Experts of a small language model.
Size: vocabulary 5244, 56.8M parameters.
Below are experts of layer 3 (counted from 0) of a mixture-of-experts language model. Rows are named router (the router's row for the expert), up (a neuron's input weights, with its number), down (a neuron's output weights, with its number) and show model dimensions 168-223. Each number is 500 + 40 x the weight over its row's rms, rounded and kept within 0 to 999. Numbers have three digits each.
Before each expert's rows: "comes after" lists some tokens at least twice as common just before its tokens as in all text; "comes before" lists some tokens at least twice as common just after its tokens as in all text. This comes from a sample of Wikipedia text that the model never trained on. Tokens count by the router's weight.

# expert 46
comes after: " was", " were", " is", " be", " are", " been"
comes before: " by", " to", " in", " the", " as", " on"
router:476545434462472577478493482528486484452535511527479429511519483463400489567447525526538469486503455493455455483536486554517474497502532496515443489556508529483459513509
up0:451432472468528506485505512491464548485446463526460478510524482475441503532550492503505511521468548457484506482513429583443533438543450535426538514510434519517490484460
down0:631520565480525495508448537529458559441445576507419476449458520483460581530499491492525545447490462530454469482514493512504431530457457520515559486537465537527488443498
up1:489478491483469423483535562456564469499544507507434524528512513464526468485469518445540482521472542415511497489514573523499421508474457515527569472527504502500489469495
down1:481457513490464488443467507482557466555514523503521545455522547485506545543499505516508521494465513463515476478432584563465472528502485611511515505492491479451502489433
up2:460499495510490477496523451486402501454552511557572449536442528514498507546552516471513604488558446490523509527488567409547561528590494500494516539485534473582513498491
down2:455464492489502437531548425450466523554470494522533539521531520452486481435571581466510539467441519500461438462544515480557441433454506518492505481520420494525525521509
up3:538586504547394528463527506533526478494457507458512546488507505516477509537479534437536533465494483478510445425452437476509514513546463487529415448442535498477494462510
down3:486438530526413559550535526559522434485528424484587549521497478558513495466457443456445568487477537513491520617565465493496577494573498527488483492525518425517515544441
up4:517403493516499579405439506571444456423534541517514498511506549486465489543518601550483474490533459464473486484569582440473488517508514486520502566515419543455523486525
down4:485516617541487564465518524531559423461529522514482469476437476449497592503513512542549474531495498507496497551538524543410553524568527477487474500539522444496442515503
up5:492532514461501506501476498527426447448487531489563454548490492452399505558557530531494495561503533506510538548536496570518531428504453502486449604558467516488575470544
down5:534555511530431518524549491468475546530474522498518419465469505495465575477535520559473518515417511571441519552580550505481577479545564528479444492473580510476506464513
up6:460523490472417552473456443447485538528468447493480529489501493492517516521465555577413452556498455586444531472557574531561444482510399511487483573506489560480508475467
down6:496488538553564491529450567460548457425509561461509507489531424500557578490541500474493525465481464497593540525481482551444468529459521449491479518424455518480530483500
up7:507497512541489433517427532525563434508470556457579494479522438483485491576479555492521499549526450484520506530473481436501475464416506495452486511431478559545443433541
down7:526495578551579538505498453527486497520544497505514479494495458534520619513506523524471479464515417474536504512529516483445538539490515462459526552460522430514463484545
up8:527490494427549531523523514512507489558485447472526525520482487464480488523535506494496490551542539559487514480546524485585496451611515517539418446492546517516507522504
down8:422474493500552490476538502543535440473471502533534454534442502523526548490491499499545542478442520563511503471526527535468568512512575432558512498508572505522468435557
up9:519522494468460501443562508437478530490507441494502569480503513529471511453453533521502479482504484538518532541515560527557414527372551502532491542467579532467459488464
down9:528532546506486438472445516435470558511542497438515544473522494535513470453534533500517478478507528529513468504427487576499407487529467488535425469489530460381553532502
up10:430490485480469558434455512561491498538500511521479460499516504497516447473440563454549542494502442501461473480484456576520526519543494493591495423511501497431424508545
down10:509530534466475473487555480493554537515483523479545555535526519518530530482447516492529541510456540459517553529564455392502487558430504581526509552495479518532445501517
up11:558540494476458533529546489557440523415516528473504486547481491484480486430412474508432539536489437552520465433458528543461456540489438453487505474511561489576507476501
down11:514547570508498430518451486505546501491460463485426502508551483532498486457511558517452554522485531393531525564460517496507477465484428598515471470538445468478486463447
up12:590426493512513493448523495531529510541397523500442471501458518479567478431494474461546498565545526527512485472521472574565545411567505499495445471504502555506376494496
down12:589439492513476504531459463499502502492514496467447487473511490479507567433462457498505533511532492494534518545574518501449528494444549534509483516535552520456487517460
up13:568556526528507529504439538529484445505494508479492521550472536493470489475512512483585457494533534491407484540478502369456554446490515501427418474519473530493536538496
down13:474530609529591547525444484529490402461486508531521417492476482509527604492410468465485503456497487473468478559521494505438536493509492462497490538552522430455516429438
up14:410461503446550577396566595441494495471558494488534526569527493483497471492509517527527485547493541498471503505532516561499529527413616499557502490486513458506483459507
down14:481411547453463510505470456488567492529517500417485495432483532490558515533559426449476476517494560499482555463478543581488464504535493563576495516531487482483448515469
up15:502478502459477560538498510516485454531453465523487473524523497543484494545466538538551530511483511491473410530502463492539451482439482498486479501454464510430485537522
down15:608460567493474485498508529517523453559549512380511457500525512545487487462465505521578523489486520501392428484540485474515474508573486514522596567499529435476426574506
up16:483496500553450480547532560440533459515378481458525519469506438479462472487496522446506559539558514516412514534561398505535490401530486530390454531464499509512440509518
down16:506483600521570547399474475495513444508514563544547501502519499441502637535562495484477473487464490495472474478475579430491473498530576510537555511463466451592467515509
up17:460581491485469546444530546452538526538506493554506544481489441481539496484511562447450466526494506514501453506589446547548469491521460463434445513442506483514549500474
down17:392462514499481481456471438564498453432457521520512526469507470459554474518496465503491521479488498543501520446523494502538509562541481452515472501541501577577470545518
up18:543537501473456512511546543512550477523433510510512495497537513473500513588454458538501485446505415471497548453499514578517537503504588460554502526468544545498480536513
down18:546479539511501470473535472456509496551526408512515530547523496453505461519552503499471580541472428479447463464504484539532502534548539508479482530449497471441559568469
up19:532477480515460515554484567418541487527588504516466526452477510484555490530525499419535518479532418525497471460488498511496523500536454567502531528498547566418435485572
down19:496479575456509466400520514532528418474540445466572463467457516507577519508516476497499572496434467500453585535522545568477531518513556484467520532522542462534471465473
up20:498531491523536490511472462494562499489581504512582567483482554497536515577529481491480489506501528572538482497412440496506498507544477489552424470461545507525582493490
down20:559561463453512550529498572579513522529550529495509570551464539558496601514486470587556471533463520566512495522510480468472544517520447441463541436495488530497524476459
up21:578477518441497501501479496588528459498506453427448487526474500516458479529496538478509502482516541551535501512487470442526526548487559522602484503501524492533525489499
down21:527504519485514501533468384472471464540525462557513467509497489468557560521543577495536488521536493528509462410476475469478479426547529440507543461472495518465550444513
up22:487505509466449505531513486569481510438456445500537420495516472516498518588457464445515525502499393506527485504458471523536489476541555457514484506546497450536591527499
down22:552470564482467460542489511521576545478482515478514480547512482528530505442495600492511532495543528509494539448504489491588492548536542444512470503448436402531536545510
up23:563535481519492518420439543492448527512513472439548513559572445490457486554438434510498556503485484473521564442516501459508537480525559493435447476569506516474469449506
down23:528503566468475464477465503460485428474508453399510493546470495468504441490524520522449533538517487496423502531596547469528500474559511468488510574446515461492498572429
up24:586477481515483502527510470518505531529513467446509519491533457503474488539497469445481587505461503554559522501520485507562496488591580461468430480501518469481490534511
down24:538521580463506477448472534529543540470501498456486515576500468417549521471521551447479590507503543497458483503536492511486467507555479505469497479531467465541560575419
up25:469531497477424459508539499437557448476496494548436549478416492411525488485511582525455546485494549477527353453543544545550502536548438488473528499466541502502511457543
down25:476558452482504496516509427500449488496469507474552480470535519459502506444500529511531616515472483515511483520559477512484485538535530597452508512543518470533528469465
up26:534558461539441508461539486491569456497482512555521547463537448468535510545478495479452492550486595461508501476533445523552483527480526512585474570548518489475463559506
down26:485531457458503477508473535448436503550561569533423476496449584504476464549547506534522475468415543526529501483464490493509516418427514451489452553476547441403531475511
up27:544507500406455512491514527494429497426502463439493533530480544384479500516484513402514526534465508573547467483481486545476510551466533508509507497466516456490486448494
down27:484444525460387589510457548517543499476528473450453574475484452481516574450528504420413537528506479525531549543456507540455519458559470576489456435509501507440484494479
up28:542533483511503565517442534508464484445439512629594499502437459513484493492484591521530502553483536485532501502564479465581529501532536488578489549498435527555522545527
down28:447544558531465480513486493531461493508482561538485473510445524515504488540492505545458505519457555496439470484534482513593528509492555485513471510504545479459489537516
up29:540478493461521546478584508386527483453532497495495511470491546478433502511470551477563480505469513521514543514495430542539499541407518504448498499549554456478583479478
down29:470536512533459563529506528438492456513492487454425576465529469573520576590505515458543492519540460555519514601474505586471503479519436509506448474499471451465514500500
up30:464506498504470533458559537477508428533505482542472415531568530455445523481460480501509528473551458483522529423462538519501556471546527458513540452518512475557440478468
down30:543532537512519385514538521566531508500499483471497542485517583480524531490454485509506534515469521502538521558475500507505446527519465500427537448506465476514498525514
up31:463493507493541453447478514437482477500570495429466571464517526441513472490500506453592451474539564523509528494462487486465515496451452552534525457547505479520572550476
down31:453534506516528477491518514407483457510566532523482491489477474534501560526515414547472505476515508501515495472455516532425479542480458530481542540473479497526486491468
up32:581540509555462509576517502534559514509526502465430429499506528511466496400403454486556503486439499494514462519508406523475482478484550502437476448536546500470430558465
down32:482534554540556520479496519511539524517477579438534480471503528445499494450481467453471505478500563483446562543482513576496532522513509516456491463518525419470499514458
up33:410435503492465485488466485474501537492524457474499489527489537475494450420527494527547475492461447410533322465496554535488486517459389557497537505539535483522610473483
down33:459482582509451503526580566490517459502467497449624474522514451601506532497494458451529554512540568510527504518522477501525531431584480511516511471548465528417517476426
up34:481518491496543524478505461470494603542505513538513507483457460492518474433471497530413497558533505482435474569499538426464538512531554461441550547492485623535425502522
down34:470544526504524490486514485526523622496499410543452480537516458463494524517441538456558496465526484511445508498415508511474509469473489484499438459490502513427486478439
up35:538452487497499527484532477540441450495584490494542552502484545453522506525456525479551595468484456494498489425544507491506513531520481563460507473478433522448488492498
down35:454413544510466550481459467479557496480540516470510540430525537514510592490460457515467498461558436502511501542505575518478500482529503490448484462471499476537427482408
up36:514480486483446541467488513535474431480552571484460518477481493513460504462426489515516520503495474526487437526452450554460475514454524510403442471415465452478502488481
down36:528469523494513547449501523516535495477591502445464506470512494569425588510566464414506468476509513492472493567448541530502524503519515494478441481541512466523455571509
up37:555538484539537516479514480467549529464461528486488540480520487473482495542446485512495459525558450507488500469519519466511457507434532500460503489577513473474436606499
down37:511521544515522523512472474531579516531600484420430494524537480475518528443564508497428448550498510489527544585532498570434493497492458483498491495518500498534462475506
up38:524537472495407528494439482450588559510464484492519472563491434475559445445527516488466494501505547452441504498562549607471494481518488490539502454550464471508450533498
down38:525471370550510514541500523489460534529514491524517499538451510504464456538530570479557452490543484536473509449464504549472538491483533479491489436463505543417465590510
up39:513538500538418487543532609479520497513512452483490579508524482470534461482463560510548495530522510477496534566474397441499487516509484514464559475481422551454485505519
down39:513530569506531509385415532517492515544538570508507540496544437461565571569485540469511493457440459439514495498507520449500495538485541503467561521446580463521455505498
up40:437497500441529573534542497548501552489540537501500503483478521495440524468515494534466509488478438524512442515434532436461414541479519536454537488445521486447521570493
down40:529490597431470475457458482496447497511528532481506507471508523560468606502489504512532484519517461486513476526516496592536429514453487495508515492503486449482461509519
up41:602529494492422465494470450482470445502494544556520478535513604458477511496405447508534495461498516451508444483515522522462570520492583490518532516445484530493482456505
down41:472486449556477506486487575483531508459469593509506463513491480458505489505541487474538473523463560537465515523487412497535480512534504592529493468500489502431542433543
up42:554475478514493499408551519557511487447544497508578497515542393469550490485507573419479560458528467514484431438470465513586473548448613457501504501469494466452504642502
down42:493396526524530592465496449523556487448572501448507475511502562491496551498485473459528523459498469480475575591519570504522506566555525502467458462490456501515437506424
up43:558450473583454556499488496516542411539420494442499544522486430535530490455495513454476489530522483530445484522494479413547525428512454511438464414525507524500443509543
down43:520516558536471586534470518523511490481599462435504529466473574541452500432488498461505546504506562493471482573480482505531553523532453462428480472518495427546463506530
up44:437442539486501471536583535499514500472426450516473535490479420516525536560466501501510512470505392495432546530526467625512492460469478500418502509456523505455544478493
down44:504479561508455588451492563475482493483398491494535523473497466458483598541528535480469472551533575508528447477545512493556579425559507486478521529480478467536541527494
up45:502536487519515491527523476471559542512473478472559538513567460533537470516560497525466523524524461497456450447555518489471543498410574491544508480538529480448460515484
down45:422454504542488476523485499488511518441422435511477465467477437541534482497556503487448520457463548541486535502541465541505492508476488517539482477576540446501518494541
up46:492574493550479557519547477425553414512424488446498456513550425492565517452524492506399525489580477477433398473473497486490449500476481492488422627529534502458523508517
down46:493491483553540499442528492474446430480491509525584459523490491485489502532578513428540468516494479501474505457468491541500438483448523506482470580488482495493471469483
up47:552408505453517498474489446532550518488490541538539464544512433547462474529498471472493493437495511491508462501463393560559524483478554481522446498548553479539524610515
down47:469406546471586505462526498476530519466518560497475486519468490497473570522469523496523439449480520524409481468488537532518545553493531454536490510575496487482456527484
up48:565465504465472460504476509545431435438500417515468533501451464493551508608484465490558448485512506473481504543422491525471453535475584509432470532514503568435502504499
down48:516461565409458511496523485507531634557522525447511548492486564442474548461534485499458491508533467496466461541527463526535520444544435558544407497529517461498511517467
up49:548502496491523533444517499539471473525539445595481460458488606498531501490519539461527541496503496510424556442550466445526535501557598531510518503505460494505433522491
down49:469533615572464554450494530496517509493533537557469516480531506493517544504472430526510436441472442475558603602487561585475505510511475490495506536481480437565505458512
up50:504565461500458492435502529493452512536495481543496493476526491493550504583384541560486489493521457403536441548533565547636478508535491476470445571487470518464577513501
down50:467540574585523475536428525501537459487527494468511466512516496545508494456501506539468521473418539427510489510478497538492498510478493507558549600496488445458480589533
up51:450503500487511449491595479430484494420494523578487420450497468569584507457417522556483491452480511455515450542440466482534506484417528459459519479513501466466506520490
down51:521529572498500442455498448536444583507498421487493488513545539457452539435479492517544534434396498483519448516506474482503505535474483478497503560538603453486499552558
up52:442511505491533514486468560497512534496546505475497478563490470451558442514541562485403527493491543556487504477532471559500534468486486460550524472584494503474527472495
down52:507520547409475505497528453455559552492513551500458467471521527466529526533517477540416509502422516490539551522513586549485522518504529491508493524501452470546543494508
up53:494577480493458522488512552451441512410535464485483508509514474547494516530427416527524514458503464477528464529542521446498472472486486505457555529522499514585511493493
down53:503532528472519534502518549494470523538495540515480480483493579544491499528516536478504485500558533528570555518534510516462506450531507426449530507445431422500538499532
up54:481420514456471475512542521497438482477516486453488412554526578537529469378475433469487627492499550461555505430539426557522500475616501495494541497531478543449500497511
down54:580493597456513474469500471452471447549522441533474478456495507496484560459496534523506548490551503507534541510530431512452532494505448518520550441469531409569498468471
up55:490477505459540538432484485558509536486524492510537510526534554465482464552502489447544503498538522551444496509494541393491526479484590523528517479585443482466535517486
down55:489552670572495494478526497463533438489433508498514448450518458506518590532536496542540441529539511483487505485518480602527545501499483464518458575483513465484550556507
up56:573470497504453460482499483445435471500427447533454528478499459507601531498517546491480456554506449506455475489554493496469429431435524460494513536496527559465467513469
down56:509455463478588478471536500461528578461520456495496495489536502552474465540448524551488437516536526559537466482476505490457472517474446516521502525537506522372620529467
up57:481491474509484582499507493487473537501468511508530497457536479468433522415513446526517548500495435525467483473474531595465388456459471495518541489525488492569447555527
down57:516485472469509505521530421509535565512538506455455489474500547523533428417558507462478503533480509450561515486514461476493546507519493601429516485550499459568484484502
up58:393487496500446475536474479459426546490488513498503419536467491531486462572504580503510499534517533388496495433525580528512502520492580491523593501487513451474529576513
down58:471477532488463476534518399449491493530527389488486530443533533465530431557591501503551530485523504462462456481512466511524475528535518519523589512473508520491497533493
up59:475552503470443472553498454508454518427536474491484482554493572447441485495483507479531551522455490515493443513496550528431512505479456468532509477446584485507498467476
down59:470509505465472497507533472502460539486533462509476473456491557523482526456506546530489513510444492486492527516493468519489520437462427484489578465496523447408484480470
up60:528512463496483548551474472499402518508522489419474609469474511505498469523530455592516525474521551572505483512500517467514475455507570492456413523568509536495466513450
down60:554501561522441522498511498552517474562483472450535499606497560483479509457531462468461524516507548488485482530591459443525532551563484556460532537511523420531502501442
up61:496563482480532435542448505461392514534508461513489456458492515474531515559487525549435519523451460477487558505590424502519505495610515516516579444483507520560500498506
down61:574638575496543502481487512511472567512542607573412470478579548475473529511479510545539474497476460530528537505469510461559531483516522504554512481484505527561536504492
up62:451530509529465553477495520486528505521532529459487503499465577469459470529495552437511444512516472507512510491480505519430498529542442538479478478450480548478521428507
down62:476522504461493575499474510512457524429559487537539494549442536539509487477444442461514548483463554470546472537515497477486534496537542434485512486483578440536482572470
up63:416600471519383491484502512541457476480482505447496529516475519506413517526524484535488539547482514525518516494492527587533506458469515512513481487464546441455534477477
down63:539579549467445560464479464509488539495500537503468575483504503533471623525476520493555478503498470518547588529441495469449524523494496498490532488540427527419465414470
up64:499455481460460460533496544513490534512479476536464498490484444514486505472512527491475438518487555567478458475491504491469396467506632560500483520557465527415470438485
down64:540497579455472526484525490477529494492495403433583564496435500542437524482455430476521551526445498531470534538528495485502495512558474508480441477500518508472515495410
up65:415529499512558570512572482538509483467499478525517529481521448504448507529525534450539512527482452521502468469484500489547484518528535468452529494555483531418560522498
down65:536524525487504506497422456538542564498501476407444485514532502497529511427472475604545537490524448462509503523518462551450425530482421575518471516547453505535428496484
up66:482538463457472536426489504492510506521492489498478451484514395518520505535528495526498548541501591547455493493507467587471429514438478538478427470498518540448516513502
down66:542500532494440482496518517474522559456533535410495503556432549488463435416584528492518541499489504467545495464514506464500548452471503525498506532446551492506429533472
up67:531519490509531535419480546555503503488565585502546488482520534546525494477552517540537539534524597537480501502406492526485478516441544507497491511516504495450548492475
down67:548536534560486573451473508502605512535506535449484550467506464511566485557580525538499470511496473466463507517463545496564494446477515595573467556476525502474519460525
up68:484557505512509517492471612514541450463480494534504458537508475415562491454484519476590411554510521519523457529510442533533531524553511530468434457498489479441516463501
down68:470444597513437506523450541484479447523537498419446490506477450493535540486528465522492510443504553507481491574445544553437536470588555486488438492558516413492488503467
up69:517514503481439450515508554501489513476410464500491517475519452526506511510511474509553440481431370506525514519443477586473418512479423513554411552522483524483497432500
down69:496496478505523500546604535488533548457498452443520518514526470544544479458523435506567491498511536492531497595499497507462574540556440506503491536576480489495496484517
up70:571505481504510550539553485483404496527442493475562472442525573523535523443518476537531519438450539523511493508419448525480507455465530443507429535531487497605436482480
down70:536479631558463554527523530543523497489587516492436436514528498504459498501490458471546525484497430491444518557539451507461541500547405565493553491563517500530530459497
up71:473421490562504492448518509553490535437496526542455540541503450486498479509456481396462492526498460441477483510503501553569533497524557442456488487593614503520531605480
down71:541531629504484566441449409526513552504536492536462512475461530465444577478511497418509462478442506568448534552516538416531480484495502514534459477530551483452486515541
up72:496553474489551487499474530525468531476497544515487542539503509432510477536527551476505510514514498466462488466540500532496503519515524414490542466505522503523490502491
down72:526520534477430530496514504544493563464518439467552445459523483527475545497456525573541561474400399527534485468471498537497465451561575505522452457488508461484540489490
up73:449507499471561474425512519470510524469502471524474532479481532453608527544517495527532511493467511482449537487525437489448475511418499533476501512449587531487436446478
down73:479473529487494468474535490547481541488454521486505620434462462484462584489491490582606471499513529483481439533483520494532448493467540532529512500489512493544562512489
up74:612518486453519479584527516503451528484513520504462516536518523465505476463516473432611542536533517453463490493559473503497520481565508509400440433479473507483476470513
down74:495535583473469536486418490554482519462506551480481500497507472506479516466490453442502521530521449410477567563465541514449533510509543509480514536510509476486475515442
up75:525460479506546440496509482547534476447409554551549569514479551491439520530531535495479518495523495456504498499548474491471524495538513486452510460469552526563559540580
down75:479519550465506511456506531463540528479506505473565484454466493457446526486534413440434533574523536541459513539512474463529436538525504455544518479435476484504511513566
up76:488534501490546497529367497469443540525421551505503453526546473431510487451517515458606485562455489466513485554532473552503514479512441531518457542544509515453431468515
down76:533488545444365529475499505493496516518536511450428481520570499501536483477522457520485583492456545478517453471507504564507530520545529554510461487513506447503566523530
up77:483449492488542498451558512549489468516487546538450508488536628544469517530497474487559514462554466471500511504495546450530520477518474506419497476465497528489501525513
down77:519541546517497504481536511541496498528514597546480527521483483459535529527494484480554493498547448474526590580529540518522517554505551489466460515472511501521515444490
up78:570505506398503519483493527446485542461438504419509513512486510527493454468438454460491520507499469503541497515413583456548445481513469538514515515551458518510514437506
down78:519461534478470551426466528516544518429513527528464528475499464504545530446554482513464556521493498494503582458454493492465525535478513560506531496508465508580505511511
up79:542476474473482524491520483411502518519480509465491531474508489495456486540481542481537518495443461439515569506623577464527547475517432548512476520438513503528418506561
down79:546461518507477509503544558542547468533591492484496473537521482454527472485481523470543581489413491587517586502483453475459543500547482486584563469518499522567516489501
up80:477518480509517547505588445433473539502502488544513455490523470510510495490520504532441510501489510499463439447441472481456509494466457493446467547554513448493530490502
down80:532517494514600440520542442571507544511539465415549543422475449529487512462554516490580529469478541528469527529486511514520456466537549517506461493524518469526488458477
up81:471443482489519500497487482491551456543456493534579559449487440541506486512533510548505545522456519476406481531460424503509441466554408528507473596464541555521585469468
down81:474453504546546515461508481466489482527513570501586541452441519450547523546547455443462469544540500489493503532466532445526457432446553535539513528495469560487515495574
up82:532520488502442543537505518561449504513521546438591418473503572503477497453503487543442572503497538538483501451478430455487521459511465472515497439419603518556442506517
down82:502503564498557515497511478485487513511593561504515512505463578523495507477441527488569482476504452528470562478503496491495448519538475583516486430557483496513479457432
up83:494506527493477490532571535543543506473583532487538487472543428496505510544535514470545462475490458495503522528419490536495531489409503464520489541479529508525535472459
down83:487524488534567517484524519509476360487511403476510470535523555477513503536518565492504503457516503505507525527507569519497537512534526521487519478491465500470478555516
up84:518578499499453533419535453453525522469489477487441431529498523548502537487422530540529539451504452579511471576453515541525468523412504490516472477553546454435469487497
down84:507476496498493550477452513485455476462492473505564503531526572604511468519507547590581472453476493550533440499528494562477495485516485519485510503517493459461516444518
up85:458594465487484549467499468474545498511415468598498543471521473526649483572538485499546462489529494568469510511533477580493441457500579491519465497489483499473407488501
down85:483518500513509526507498489494520566516480473426460452598408484545415458481551485522494563467489514432476485510498482505485526418499472533475453467510481431468469543441
up86:494457495497518510430386501492492468480566483543537511505474562488462538536446446499545539469559474447493506501547398509517549479511503438371542488498494560469589478476
down86:517434495489485539430448497488482523522462505434542549544559578513485507578472474445506468565469537500475498538532455402519542564525489507422446512474543476523474569494
up87:594532510370553455501446495412408439517558538481441507465506534505478498478416452460515518507474439521510540488488523481494477468539438458482500442572510526523508476491
down87:490549499483496487474536477494545481594492600516446513488481511462575533503575487469515448508446532510531482506521542538428519479464512516519418471503492463541456518480
up88:436502460490529503475528509527518524503449504497513540526517448481532493442550533465456451528512546435531524454504467466548580537446564487418481504609491537471509496502
down88:505485505470566553481510520542501456485502537530396492548514460418494544504490568460451530471532484492549538527610543544489452546500522543453524435530480515493470464486
up89:593563475456465532499447501573471487468529587505524481543398547513443491467504526470451559553468543515523472480434538569467489514540468489420494400562513508523503493494
down89:476529545430457519496494481514472489590561546468537513582481550543488567478464533506560503504497504455559444441449493503493387534409493504537497467508443444476467524506
up90:435536451527507434524443471520445578460510486471514528489551472472430522490450483530485514529499537529526475441565469539496474537451471432489409425461556513512448460502
down90:537500492502480431535499483610578526473533454543491536538517486431518467414490568474476507511455494522509520516468585423487555435505462580507496454587546479489498557472
up91:553537526439555543446470537538496576502487471556510565482504546460451498535519534491526479517447444525473451475427465452461489538514462477512476473512562426435577542468
down91:515550641589453487513478527463428467512512559542416464414491496551479588555487484512540479480526463483504519428437495580527502462506517511514479426487487489417496484456
up92:516519474387476457552503448515500507478510457507475417495522397512536477493569471584505484484479456539470492478444425551491462505422496498528453511490504523448507487525
down92:536475529461493462507524460522468454502502475460486545593494577501512491423476494543482553569457529487505467552549472552547497490554435555465527493525509515491455433488
up93:485546497534517399454510461505517467470499504464492442554512512512437465499502469462491525547483479480497472539510422470493491557459545511493520524479501460463458491493
down93:528519588510561426515451474441515531481529492550441501467493536515534512437560434543546561510493451482438507497517449508469535506538455549538464429583473487489503458477
up94:494415486492441522574525479534480486514450510408566513518487481475426514510525466426503585496529536511534488454531566558447456503492524501443529466498535508504474443508
down94:558495522462467494492587519512528487477529492458510516528458485418503528455489492459496564574445494484525496580506508443513493484556504565458523497546504508515407492410
up95:566499478462543578559518467550527488520465523480466539509520433500478465529520438472459451532511482463501493470512486452457501509474507522442420485503471586456515439511
down95:533502513502506519493499439553569556518494529472514489589508456536567563448546503506513525530558600504476490526491507503500481522434520535540457530505488464518503492470
up96:470482485555432464526553518473512497451490489492528517477506491472521491476502577493572551449540450428539467430533559563568480493495479465454539435481518495482545436479
down96:483512544484536417464478477495454469524542447469472591380515435483495540549506453517451506442485541419542471546557570555476467535492537546539491439469561507508467540527
up97:491476473426460553496442500499489455414506493486497510548490479485505476476494472570498538494549449539466403493499477509494480389524512472466539512477521556532485486600
down97:469465490546574489548525470495514546546526560504494510496412474471509548476449478501565578568483555551479469541553493453488537562484433511535570397489587495483489473390
up98:517508502520509426491499496527457441465541507453549473502471507497508505512435438476519491501499509464454515549494507423507529477457570546488469548481484473433504539479
down98:517489523502505474493459552552510503491518641550485434544506478451480565501501445488523533525467519529463510457634517453506497440554397514470518510539416518489570470498
up99:491433410448502507493486580501485537471543505508498501490396553489523483555402530542532536508536448464483417515530522600513474484438529478462481492536520549498510564545
down99:479572481455461483531568497572572467462534479514479488426513557533519540425432532482482549578466528520483490486536463466473437567527490480459476528567486516474466477471
up100:441556493513408492536478495456522456493517510450517502499477544476420515511463519512505519508497477506505578555527530510540437561532541500514582537519649496505458456477
down100:473504542468498482526466509501519529519532431470557534527534523536508566539508500493508476528482560432521549566450522516474506496453483527558498536495529560504545446482
up101:573584472536496523477469507524509489497498555547472464480529412480489461504516541514560512509482481518504480499497503558606485518535444499523493484502497489536556506528
down101:525531512463495512457474478520479560522533571529449503513525464555539505509495595509490483528486473501553545516510519517543491477475525596510460536512448440467545487479
up102:471508469497405474462498472470512523504443441467448611490489473501496478521506515532492445473534501566506493477565441559478409476437488531498536456508540434458487528500
down102:525476551461442580504496564498489458526569444387488553461505578472480448400533492494430524527456524429519503547591515533514520509568565505440471522451544465515434501399
up103:441498443520524447501527464457445560511548449495482454482473471442515497495478526481535470508563514528472481409462581563553525548483499515485513490515456480463499496476
down103:548492483502447459505525510499637503483470498469491484567558501494488475464529563509462533450460543497512568452492583526522502482565622495516445441553510567522452541495
up104:563562495498562510384423519519490458505438522512492477466539546462496514538493579578493501469528510443472442414490449461562493532506538473533514498479550448545534481512
down104:520508682512479418460525543495457531479497497536417496533553546494553548502452516527477491516470472501545559496479524552520479524470475462555495469492523501532437482532
up105:503511470488488597481522529509566558515465502520480580490539531543476468442503547505441491479469591521498530513453503452497518463474484487521466520529485541537380506498
down105:532558565541511486506458407517479532424493565518524468512496561465483478475555524493544538451428505551549551469489407474504517496469450531502522543471497421521478504480
up106:445477482470522581451486529447518510510467443470514541513478457480462495569536557529497505497526485541462462442556546464545540535529557462548500537539469499549523517537
down106:450456484488403505421508599526549504495508474446448527500462478599508514520537480478509535511499512467465490484563464579515514507553452457453507500582529508474428546527
up107:441541503489515570477483558569450532535509500499466487516520387502506524575512515497481505424524479524473471515586574537608487485534557501468507549510483561475488538489
down107:485526560469496499540493547497559618436459463529518493499508481395567498435523549510504574442482529526508497476483506478516515489562581456466463508501420492495516608470
up108:464523485487463517450440498497450554505454525604545465524522521528534503523437572507515509470499530501491469534561463458575523470486476501651532487517492557624528487544
down108:518499569533450498512517512483521459507491472531488486476483454510574579504475519499598483455532465500493568536525418462490428555522536515488609566468482501556507497498
up109:481541514598463506418511500546479535485499526497563476529533460538531537579447543552565494493549434549514449499440545529488516505499444490531500538508570554487494521462
down109:519512506485500557549468476444482530458515531488515543488521534464462592526461488543493531486534505548531546545478566516473486531528525536538488473507452546559543485492
up110:507469480525498484395438540506475518485521531452465538506491505531502484483476489556519446469488479464494503522563531512567561469513535476581472536562470478508596587542
down110:454550527573485482525517505490496484587459515475559487529452457532511503466528534469504598524480552492476442467499443396501507459564460483536495516520498468406549494562
up111:476464496486533476399606534547569510518538478505501534538526544454463517584470458502569472473500522447554541508484476501442496498502532517533508509464501517551536491475
down111:525528463512485432531506496456517478501568521491531537425468518451486421515598449495545497478385562430506525447458484535509494542496530581438538477469445487500524511519
up112:499573459535461506489502516477501510510534472525514556517515405470432491533502559452512507501499506383422509470564495515532484456534565477454521461595515458467487629479
down112:528538503482462522522406560547515523498473469448517471455451471533505477494507486505494542480485481535432513431479476453501522456513562529404437493553573507602454543547
up113:541518506511449576501425531578445538478484515451519562522513396514505495517451501540505513553532486481446512520525467466479475510540485529496447456480504537501419506475
down113:462526595503432564549541537541486534488516457473475535528540524446482575427475500485435511522427570514501552565514472490480510554552488503457446468506485466568460544489
up114:516534487502495501415457520490429501482469511542422561511490475484461508489451521490527435527514521432495501551422462543501523451443521519466495479529459523408555458492
down114:545565453489471569484488491526559545531535534476534526503493567573428495381496554457460613512537505451474447511533487469565521442530464513453502532531463517487537520469